From a checkpoint of a small mixture-of-experts model trained on Wikipedia: vocabulary 8192, 289M tokens.
Below are experts of layer 8 (counted from 0) of a mixture-of-experts language model. Rows are named router (the router's row for the expert), up (a neuron's input weights, with its number) and show model dimensions 0-255. Each number is 128 + 24 x the weight over its row's rms, rounded and kept within 0 to 255. Numbers have three digits each.
Before each expert's rows: "mostly gets" lists some tokens that are sent to it at least half of the time; "gets" lists some tokens that make up at least twice as much of what it gets as of all text. This comes from a sample of Wikipedia text that the model never trained on. Tokens count by the router's weight.

# expert 9
mostly gets: " l", " s", " v", " ex", " n", " can"
gets: "|", " in", ".\n\n", "-", "0", "\n"
router:116129117138111140125255113111144147116137136117106139118098117129115217110115128118125145129140142110106147137115106162132155148125111110127180146116152117150171121121120109121112140126145129140164106114112129169123153113145119128146102127107149114130113110116116144119126156128111195128126110142144144134134151100137149118122125145127112112000135139137129139143129140127141123120119135121114125120127110105110087109139145120165111117147123154079146128133119139096133117140139151127117128112202118117107141135109117120141112135131114116145139085130109114155138138121134110123137140146142091121184144107118110149130114115125141113112168168109138118117113126141140155134113110107121136138133137142112128111113144143156124123121216170106147137139145141118139140100063138
up4:112132122121105113113119114111123139144177093113126138157151133146133153085131133146142174151094122127125152135108115122105107134124075158136132130175149096110089060102132123127104137141110100196145133130120154124128159136136165098139106134128153118104111135103078118138125126152172160158116094103099117128098080170140119098163096144110067138071105160087127171096106126112133134119139148142132133088112130105095130117117107138150144136131153134097100116132150141123153147100122139149082144070159142132104114145151162125073149110169091135074155109102115125140129121164166096146107129117166139134134102113141117133134110131131149094104149117127175145131083162130163126096155145156137112099121143134075138108142152135122142109120152143105141111099154079107093121163132111
up5:136115122125111123139134138155140111124170102114115108149161133112119136153106095114130153098170099166148123160094112139126095127152133151109081112131106114126141134141116155135124116097113168151132111109129076139144140148088131154127114119128096109098111176126135131152090094128106181102138174118177136150130139137129166154164119136150152133096158140120145121105127131132087091162156157122125122162147132084063112115090153137155117132115065158149134125126106127128082130135130187120139113134116085144129123119140080124110075091116109147125152127120137093117125115137087124153157118115127162158165093128172130114131133182103097146100130130124120149128126141131153169114137125134143092079095160112122122109114106126162119173147122128097184086170146130159155109063150142
up6:115142147122116173121177100115184140106135147163112130110146144161130168105129117120150148109102128097084156137129137175143172129157151125131129083134162118152176126102106140131160125133131112042115134143105130110094115138140115136141130119138099075183126101148130110112089140129153123105140106156101085151156113133188133130121159180119119117148110135075145132127100105126150128133114156150125120120155144150106161110142140169100130165127127173138129148111138193109133101117127132130152179122176141136103132107148124104126079114154149100137110124131104095092108125153096123138118156112093118095149179097133105136173114116143126149095137167120101140104112095136088088154138144089146098114162157128118136144153134126116175129142104131147147115126119138087155107151128124
up7:150137143124174128121143127176143142117138143102120133117148110101120107126156158158159109155133154108132083150089101126115104120150128116121166143127127132136121096153121133094094139115123114105116104184124134107102131127147137107124122132110152148114096121100152127103112111141134126137111156186175138133062153140146147115131145178148136125128127104119151121143118125154102114153157089127095117130116174141123103163142147141132142110142086111091092112111125079132150138089173095168115136128108095095130053120057108101107085174154125144164117108132112150088132143116186137121103148112101182122157107106098167179119115147159122124112148159111126099126083157105126123106123154162139119135106159151163152113147136119149120129155154090144129099172140130097137149129168135
up8:100070112100134081092125115110123145100104133143125105108161109146137107117153153115122139146137137109077119155061109158150131135130098129122095083099161095090098118102103122125100124156161090133168100140140150140106110068133156107156149099140123145106114149107137115089124126126140120131128128137157158191112147068150124141114102164128113149141125162127107119117108127128099130185113107109167168158136105128146108145155120129133135125165082096144141154126138132130098123105111128127148110116145083146166114159126129087129128106098100076119139104109128087134141184135163122137145114164119134136108131103128111141147140118175090116113141142092127138142163103146116118126134119145098159102117180167178104088085173116174151127133120132135146106134164119134153137119163134
up9:108140152148134129099132131129115116077116100145093136125126135140123152117144180028157134120076140133130107131121083125165114183099136128131093148102105151133101105131106143161109154100133102117116153149109102103138111103149135105104056182110123113149139142107151114130159122126112107135147115148075147129104138116122105155136131082129092128147146146125105142145128134106111109102114122110125126163129142113107121171148126082127137153156122165096154122169167099117116134155123146083132181182138115145140142085117133156192164163131154129074122128150106148133138133145154110120121118141192145141104119150147144166131140140160107113104146155117161136103118176151145110096130137108096131160132138123093133117118149120160086114155088161132144110126144143137123123154149143
up10:123134185101087143128127114130178144116142138139128105102146105113148134098122145128151148148121154130102127163127110134108084145097108120126078144107169093094152085123118153111129145163123186170171127122120134149106116122170143134107129073141114132082096140120132194124142124149092125146153183121158135089131116163149107191146119109108138105137128138109134135113132113174121164138103140127120126102101128069142124108098151107121137090098104147101123125135121104101139107111137122134099145149098113101168126160119157123146118132143131133141169123125125147107150114115119147065145105144140169113129139138142147099127142116113181074128167114091109136133129131138142134130167131089107121131053117121102112132149133075089122103127162124137185121162142179139115149132140125
up11:130150140147122076109140124126112137096150133103149141090102130134119138125183138162139128120100173099139132145121084135116148116123117167135145134140129139181112105087155108157170199091152111168144065130119157149114152116101128100158136154101109120151138112114104103163141133122162135144127123136127148119154134150134165107117105124127139117122138096132173092108148079119128189140084152162123118114127141115140175154100132119116123092160155144144159118130148108145103146147101126107126181175147148104134177126158166131170191124106145108146112154124112123167139138095120098136116112130123124129150145153131113120112085114128152120132111098132118121142167127127101145112125123230095120137091125103167117122118142123115114113146167094087106142117167141136117140139115153
up12:143127158096181163100104140135115116142132172100122164115145124096129175126093123153107162120092138094150126096135149123103120133137081122166177135127146167111119125134139113159095136123105122149135101109140103133112150109149153107081136127133160116131104094124097139188113176142137138116109104198132100105144155122146143126148156148130087136134133125177157089085140103128128112121163135093151147118133139135142120077120133122151201156101114124125094117134098131129107125131129136131125149110084112128082096122090102104118145162128126100130166131119150125141126167101127079168161129136109134134147130170111119164144131155155135122127151139140088109133054155081115130174178136154138098152151130113119156098143130165116122093100143117132163121128123162121146152110129156
up13:142137152119124099136143142146114112128125142130152133145138089155124157119129150109152149143132165117120152174135075129102123104105148125171101167136156111169135114150118114154125127119110128106088105148124121111111169127142118072137144140132109073121161144144165128120102145114104162138132051162151136143139103131113156148139171152136089078104109118166134131105110133111129155089126130080103129114161140093084122130109103124122152109118092139122100155087168145105073111089107134114108077125105128166132114132168140104104108120127104105131102134131113125130144160112087135176135136146125124150136110149135132095132138074124166157168110142145126131069099117161150134155115107158143130104122141117128121090148146137086128117125105149130087151075145149138121066159184156
up14:139150088134131119127145139100099117154139179134178112118140116120169148149156146107119168159134121106115163114142110143124123105120112175116150128098159114128104142112123161118066187138141115118141139142132095162107171161117130143151103147112082110125144105086138128107142121121125095127131102150128134151096117137119121089125109110135116085085166134140152142134111128115126145147147151130080089113147123122180146149120168060144161144095083132117106158103121141151118154146121099154152083120162147157109079120107138143119136116167127123137130123142135111090159100084132086155127149112133178101124161188123113095121073109123113079126131130139100141109122156121185128173139089146129115110146139076108120111118122152115125108178104161110153143150120137113121122145159114